{
  "num_hidden_layers": 16,
  "hidden_size": 384,
  "n_experts": 32,
  "experts_per_token": 3,
  "d_expert": 240,
  "d_shared_expert": 0,
  "hidden_act": "squared_relu",
  "moe_layers": [2, 4, 6, 8, 10, 12, 14],
  "router_score": "sigmoid",
  "normalize_top_k": true,
  "routed_scale": 1.5,
  "balance_loss": 0.000287,
  "balance_bias": true,
  "router_bias": true,
  "init_std_router": 0.0332,
  "lr_router": 0.000903,
  "vocab_size": 16384,
  "norm": "layernorm",
  "norm_eps": 1e-07,
  "tie_word_embeddings": true,
  "optimizer": "muon_variant",
  "learning_rate": 0.00681,
  "beta1": 0.95,
  "batch_tokens": 65536,
  "max_seq_len": 1024,
  "train_tokens": 415200000,
  "max_steps": 6336,
  "dataset": "wikipedia_en"
}
Below are experts of layer 8 (counted from 0) of a mixture-of-experts language model. Rows are named router (the router's row for the expert), up (a neuron's input weights, with its number) and show model dimensions 0-191. Each number is 500 + 25 x the weight over its row's rms, rounded and kept within 0 to 999. Numbers have three digits each.
After each expert's rows: "gets" lists some tokens that make up at least twice as much of what it gets as of all text. This comes from a sample of Wikipedia text that the model never trained on. Tokens count by the router's weight.

# expert 28
router:496532513499512505503458462522531509449486457513513501522500473521499523515526492478483528499486556492508470509479509521491473516489460513468497468514503490524486514482487468499496476467506582508478486488443506464508546476491490506488491503493491483530493500530494495486527461518537480503486480485497510510482475530492456523505496524481554518558518505571481485534525478500501484530507459497455483469465487462485514517497550439517504492474506491496491533479532493521491478527470506536501525502530501504486520490529455467476483517504488485503544527498478521508517479513546472456
up0:511513514560522492510498488475508531529475474484513544507525453504499522486512542515492509464544518511478490463503511517512545491508471501457488524519498521520486494512491479455524489505498520494536499484505506519514505517519462511474457498487485477526490444483482512493475511524473461475482495482472464459492461501517492527529504480526505511551521534520498521507502503502506480488506479506522451487486506431509523485527544510452545514443536520477459458468562502535498459481517525547500494496510500543518516506521478494477488493493491516523545479533470499518510528556459508504
gets: "was ", "is ", "to ", "a ", "be ", "were "

# expert 27
router:493523537467518526514473482557460491489492505508534484475473479502493489585508475508471496487436530541504546500518485510455492524505427491539507527513491464484522509481473474497533498478501535532529482523476489524468491506447444503518529512496499471525507520517538527475529506539475478469432493504511476518473498476527488502496485504502543489526496527533496485530527548520445532545483486461520459471515474485496498470481500480502494482504446534497497499483545518472477520502506504525515501507475520470497531494511452506493526545498479470500518512501490477490499504529537541468
up1:503483526479505460496489527526542490505498544478466484486495545533524504497511475503495461520499471471479509473485493473520492520473492489477498504476484493487511498565502531455511491489499489465484498477518463550539506469513519497491523522487496515505520507485490532500525509496489474507516519504495501493447528505494536521484548521541477504541542494493545527478521488460490525500506488455498523475495527466447523523519502458461501446472512509488472501508527528508471541506498516533467510474500517510511499529502508489544497490535501504486472473482463505500480533438494465550
gets: "|", ")", "2", "3", "C", "4"

# expert 24
router:537539534480478546503502518511508511505495448529512503513494504455490491534497489450499495491461519475492536512502483488507496502533478466471501536484519478535506508494483493496504482461513573507469503521480486472468509487501486550465491512498522495538505479493496458524483499503547510552452501534504506484517488519506508506549513534524563505472523497525499509508485516465491548522495468506462477474554509483488469492531540455544504510418511549519478505461438483471517508492490523538490481496465492509513534533515481495510524473517448495529509504508513524499503519501513496437
up0:519524543472515515534463468470526515487472449498482493516466489462507482483480495483513518527487464495484496455567501476482458534487474529537544519526485506518490529510491467512491499508528514496467537502511514537487474502504510506503515482492550504511488519476458501550520464501560472460490531478502477474532478479497518562481506521492505520505490522504487512489419480537511515507471497508488476460476484478526517507482508487531505499481482516506461518506516503471491499474486482471519526479489577450529535510521448491435490544482489497503512480492486460501524469480524490551
gets: "a ", "| ", "; ", "he ", "an ", "He "

# expert 7
router:511507492498477497521487467501505500488467510518451510510526477488451508553472505501503502472485520470496473493489479505504509492503464517469421504521500490541515497517506525506528452480466519547489491505487474509504505559486492530535474457536453450523525531486514489500513469485550516535470505499506533529452492495477490503491435521484505536525461493509503477491525481526474519544486473452482489482473479510503523519517529458470505512495502499495487468481465498501536495510499520523535521484524485510480538508493487451448508470524499476491507456511524542519528514538528492461
up0:528492489453512491504497490504460516507500509474554498484533469519490514521473511481501500527483512497505495442461524503543503496521502492510468522512543497511482496482507526468516519492533558488559538539519503495521519491524514507513517439526492505530445480471538516522502521484504520510452524449447500498449501508498488449535431489496494497504508484487494450476487514510504475467501490488508525511538507513520501542509500523515517509510541498477471511492518526488513484504510518548467481496517526519508489533468489527422531497530482447466509516501546535504515495502497505470
gets: "to ", "with ", "had ", "has ", "have ", "for "

# expert 8
router:547506541497506535476484510521479492496523469462527491505478459514453505521524475466483514517497501502508521494492482543471487545506479514511499523513509424483542490469536489487513497481472526467457527448503487493481449501475470524552516482504527478516541466562514492497525466524511484488462516471540476542468497493520498537515484474526523497501500492496489507524537477503491462472542474468485491492477486480501516493515478509489518507473520490516491510444504510494487505477463482480481498541489515524532574505493483464499537461506470484472500521469485498490488459506534493468
up0:484558491516477474509493469473546485461540468458498485505549506542473427508510493489514509481447507465491478503518523548491453535479501531476529475538511444477506507500520514484526486494462525529482500465546497498478515510471511541512500490479545501472475519535521529525484486537452552532496498515483471534491477456443490514524552487498518483482497534480518494511513496518512527528518479514464489543471506543509528500495440481503476494475483452502457486475489500485447503533501515489514522496533481450498548544515516484514512475507477504490458500465470491512529494531532482501
gets: "M", "D", "H", "B", "K", "N"

# expert 0
router:480529495510499540474534526486492505464502461456493524509492457515455481504494504538511503470472541504511482476477534496476477515514463504520535513540476512524527532496485436470532517476510515488505495520516485497471480445483443534501483459479529490505513526556516491495499465508502533471508539498519477501469495528519498489530514480510510480505545563472518492480531514488482505520496491470465492483498440495506519510489504493472487555511458516498490533502490560465492487499491519540477496501509512513517542463491485479487542484548463471481495487496535505480489494546537506484
up1:507477486487502484494506541518477491499528486504513514458489489493514459498514456534489538494542430498532476473476465515512477479531485517494529485507483481488512526498493474533553480523518482477537469528494498505474429510485480528494501493484490530507531511496517506496455489526465491477506449526514511469452517498505498528506518481494506474512486539501492544485510490534462508480471474495517491487510517482518500506476548498537506511487588532483515527481472525489492477474518537529475503505498513498482466484562565482518532532519464486493464519490502463479498499569502533513
gets: ". ", "2", "1", "3", "s", "S"

# expert 14
router:507544531509472519537522514487528509488527494512473506529471481446498503508461485479503547498438501486525498501468482530488478513521513499518490496510456503487539489537494496494539507511480490481459502481461471506469517503518498528487503465498498513531468457508524534532521490500494548519486468521494505482504492546505509481551483497535534491521487527550486460518481550531502487509468543438515510494530520474508506525488526534498537508503503507466470505501470539455501459539514522514510490480537504469525514550455487482493523534499508521428511533496491529504542508526510521489
up0:487476510511544496511459513527453521463550486505481510469500542481568540436517480539510506498503498480424449516527504463524539516455482518512497497471489495499514500467475444534486480501485490502495507514544487518457503492492526516510504503490517446513472492503481529516544477522523514487483520527483506566532486467519474538495458512514504557516496483491504489535492480524488518512525505487495495559505482510524485496489482458443472502495454474540502492490518485496470500494503512480489532478518528496488501520490476473495525473525518496530550495525536501500514479452503494471
gets: "of ", "in ", "for ", "to ", "by ", "from "

# expert 1
router:537567524511476529509498454492515556494492494508512492484507511466470499497519494468483512504506479520532483499396488484472482469469503461495506496483526514475508508524505468485550466481497528520503481519510499473469467487439476509516470513531499469562518524512510506464501508522529468522481469482480470510507509508490485512521476449543513491465502517495497478498516497519496497511460526491495496473471478508507490497488533507517521500481517492492522530465493538507489503504473505500465491507503549467485499512499469491490527505504504516521511536453482465501524515452520518470
up0:444472507504474518495431511502466496487507524489547490486523509535470531522502492511488526506511505490527513468534476463511465472488477492514493462506503496525499538454498476482556494492531480496480465522474493515496513500487494510550518505496503571493514509508509524484458521507475513462539530417483502529480528454519455482499522525558513486501479455463494554526501504528518514484505464498530507512555482492503477507472505476479505503530496502528509499492494539500462548477495471528499509459510471483495479506539509545540455449513486520467493484483509499519494484537525490472
gets: ", ", "\n", ". ", "October ", "September ", "November "

# expert 31
router:469514523524448524485519506455481507506491506491496515482515452504482566561483501444517445489517522459511500533479520500481500515486482470522489530500529499505493485500501513479514497524512466462488505504495490459453526501467510506490493489509483538486534473476491544505515483509533483509451490544455529509472494509482463486526499486511505495522528510496499497495567505498444560532474467502508526503494526474498492504528517515548508527486452504506486540492535507492497522453503548504478485478451526521499562512486467493460502508458461491491533509485530484527543513504510490461
up0:524502474496508456490454521444488520500471522464485500504454511506503524471529493437486472481517504497515492531497484492503503501516493434541457525512507501503498510499516507527483494452528504500501503491496462489507514480466508517513505496525472509471503485514482487470522480534479512472543522493557472518530532510444525501457511494508531533482495516490468495526476492509493483509478494488532469434466530496496450527502504493476500496464500519482497544493455474498510530545508488496473517484468511500517491554517516504476452502457512484514486538465518518545480552554548517451
gets: ": ", "| ", ".", "–", "- ", ","

# expert 29
router:528527548490479517503450515507534490521514500503462527489522505457487502525511474472519455484505517492489525503461496521499502531501468531469558520536481505508506542523509481501521505453493551457523498484513482507484524497465475487471461491498529501514505481545480473519476482501496512521497432486455491454499472550499491500524478458489493557515515544502491498507520484465477508515508477489487449497521505499459528512528494466521505517443505525498542508504493527463464516501527538517511505469490520510491535487564523494506514475526498499530520500508542544487496519546510490510
up1:494423526525499525515485495488486497566523493498535467512545471519458493473535523482495499510463527501498527497466467508533494475486516505480502535523480506483431518485534506518526524481516465508514513464461522497522501522470461513492490526470474533525487514509492492464531498497473489531462499466505478479524486516495498427475497503487482520522489537507481498493471498514515532467466486513528499497525483509490493489502500526464485503472538476481499543509428520484490478496495485502492522543431465510490524522473505472446527498491477527543514440489520448528532506492519462519
gets: "| ", "; ", "–", ": ", "United ", "National "

# expert 4
router:500543501511527505522499513524513530496521519484516475513504466516446485508505440489501481410485529490508487478476511510479494521505495469486536482476535472512501491466524436504548509526511521523493493496491480499489518506508455468507503509527498464529470481527466508530534486542488472491497511458501483490487502521528509523532506532477504504503531509551483503523532496500471514522498478499497450531525522560481488528499526521485512456496520503470532521504498470499487471490513518529490498540485545534515495540532472452451482451483462485501507507464488498470504497458520491466
up0:533511479477515563470521493496523512515453511524487535487523505495516474513488518484489498497477496513469504447495492488470485542507499469464496509504481549480549504485487507461531516516510478514477477495460477491524521489465507562490472501507491485493475489522444505459469495477510503520485528492536486439491529506509494558461503489488487496519465505502555497503503505512491469505528513487493540500492532526473506516498504566508479501509491541489517507465492494492531531549490552493536506507474555511483499539488503516494513484525503515442507497472484500477466471521460507500
gets: "his ", "first ", "s ", "was ", "also ", "who "

# expert 22
router:476546487510504527472472484514471497497492483504475533513470462498522493517495499500490478523513533472480516502465555528454496511491420460533512516563494468517495506505452501495508544504459525501474471523467470494515479517466528503473495496529489499480483456486504512504498474557508535499499501474466513516489462483547493522500533478505508518549509506488479501553508523520468515533535466493498497484515508514518477513467552528513539511460505525496465493483494470459475519477477474487483500532493492534533518553512473478462518490550458460478529469500508497451539490510566495505
up1:507535540522464519497484542516499548495540520498521518543490483511476472455464494474509487505530449523521504493487510449468494430510529468480504507503477493485509495538499510462509468499470527501462466534501495506507454521474479495513478516494537527537493488498497468507505507471542516494514481514524521516462517519530506500538471474471498462536519511515436507496513523502493515473457517536467476530534492450523473522508513522441459510512505528449482478525507513467510509470475506519501534539510527486463496529482502500480503462527539458468481501458477496464464460454508550480
gets: "201", "200", "202", "199", "198", "197"

# expert 21
router:490547541539465529546491497503547524495535490489480509475480456490478538476477436463500557461510528503500520502503513521482491525534470440472498520498493493491503559505492480497519511516489498519500461529457473505497489470493461503470468531502501462498479512467445458520506440517511500475505495502502505524450464528500506497527503461511515502502483516558527469479523480506487504505522524512526437474530495519470481505505502452524461533488534552508457504511504540474460499495529535522489469512516495514536489508476473494511501536460472505476487491522480518451520473514524479481
up0:476507526482544510532532460491491496492539506506474484497552479496487529536452536470488505508518485471529471482520489496489521519509513520539475460484532481476475509499524485463517543445498488465474527478479504522510511525465564511486513511531464512516509510544464520489508506520535493471516454509543553489502507468500514478498491529529500481524469513509507453465472469475528485489506514525494485470489504544522514480515452537523495485512493501543512494508464509483466493522501455481499521470487508477515528468510476533520498474514502488520523463465489499463541493524524506504
gets: "and ", "- ", "\n\n", ". ", "==", "his "

# expert 18
router:531549533471509505560517494508506540497477498467508549491508464472489455504527487451505524454499500481514522520481508496479490479501451449519528467502450489492469548505479508518503499465488542512486495474527465510492522462478482525515526511484511495529545469498506436518497495502478476530505472525484461472485514478525479523491480457536535525502507529495484521523519483505514532509502497443481500462536502490515475494520496448506491524487524531475528501456507523487489514510512489540457487491463531473526523536532430493472488491518493522537483484500538434503480540503520530478
up16:491527500499511522519488482535458557499530500512487512469518524564516507526493508479460486523498514500481533495483493511482520560535552486499505517525536487487487494534507545535485475510535474520518481471495494488540500498494538465522471530502479525505564545481504513491513494547482503542466525468471522512478498462474452479501507483493527521529522488495506484520498508542520461538496517490495496493467527510529453568524493526516517486491509515531477529464501489488513457480504469489492517458485493483511499510477486463466460535494503452486493518515540498454518439519497490494
gets: " ", "0 ", "1 ", "2 ", ") ", "|"

# expert 23
router:504557524505490550479468520477522508487545506535534516449486508447509511532496505506462528494493500534541480503475486486468500464506489480483541478508492512572514466526513477471496504510455510555505466493472495458518497485461482517518492451520489426526502522507485469503488519501492516510490496505494450511512520537514469537546470493500489531503530482490504467524527508515492467505517520493466512498510531486492453545449513456493481518438530526482435471499455540458436497504490519502495484494487493478479497485501490509514528534482445541509505494483483513487507514505520489463
up0:549516530501481512518497444522490521544494459477474469491482508469539543544525470483492493534490538494563480503477501530504511486499536485508495500493523489499534496459469474495482468475538512500492518489504445534497527497535486474528473493480524463510521483518518497497515513518517542502479491504506508489495503528473505542499518426487506464472517480518542513468478541484551459499496487488503489522510502460525517541514490494526498482533532543533512508530520475497464523501504510471455480518525472528473533492510498468531528487481535498483506487540504505496514549492454538477
gets: "(", "\n", "in ", "\n\n", "on ", "In "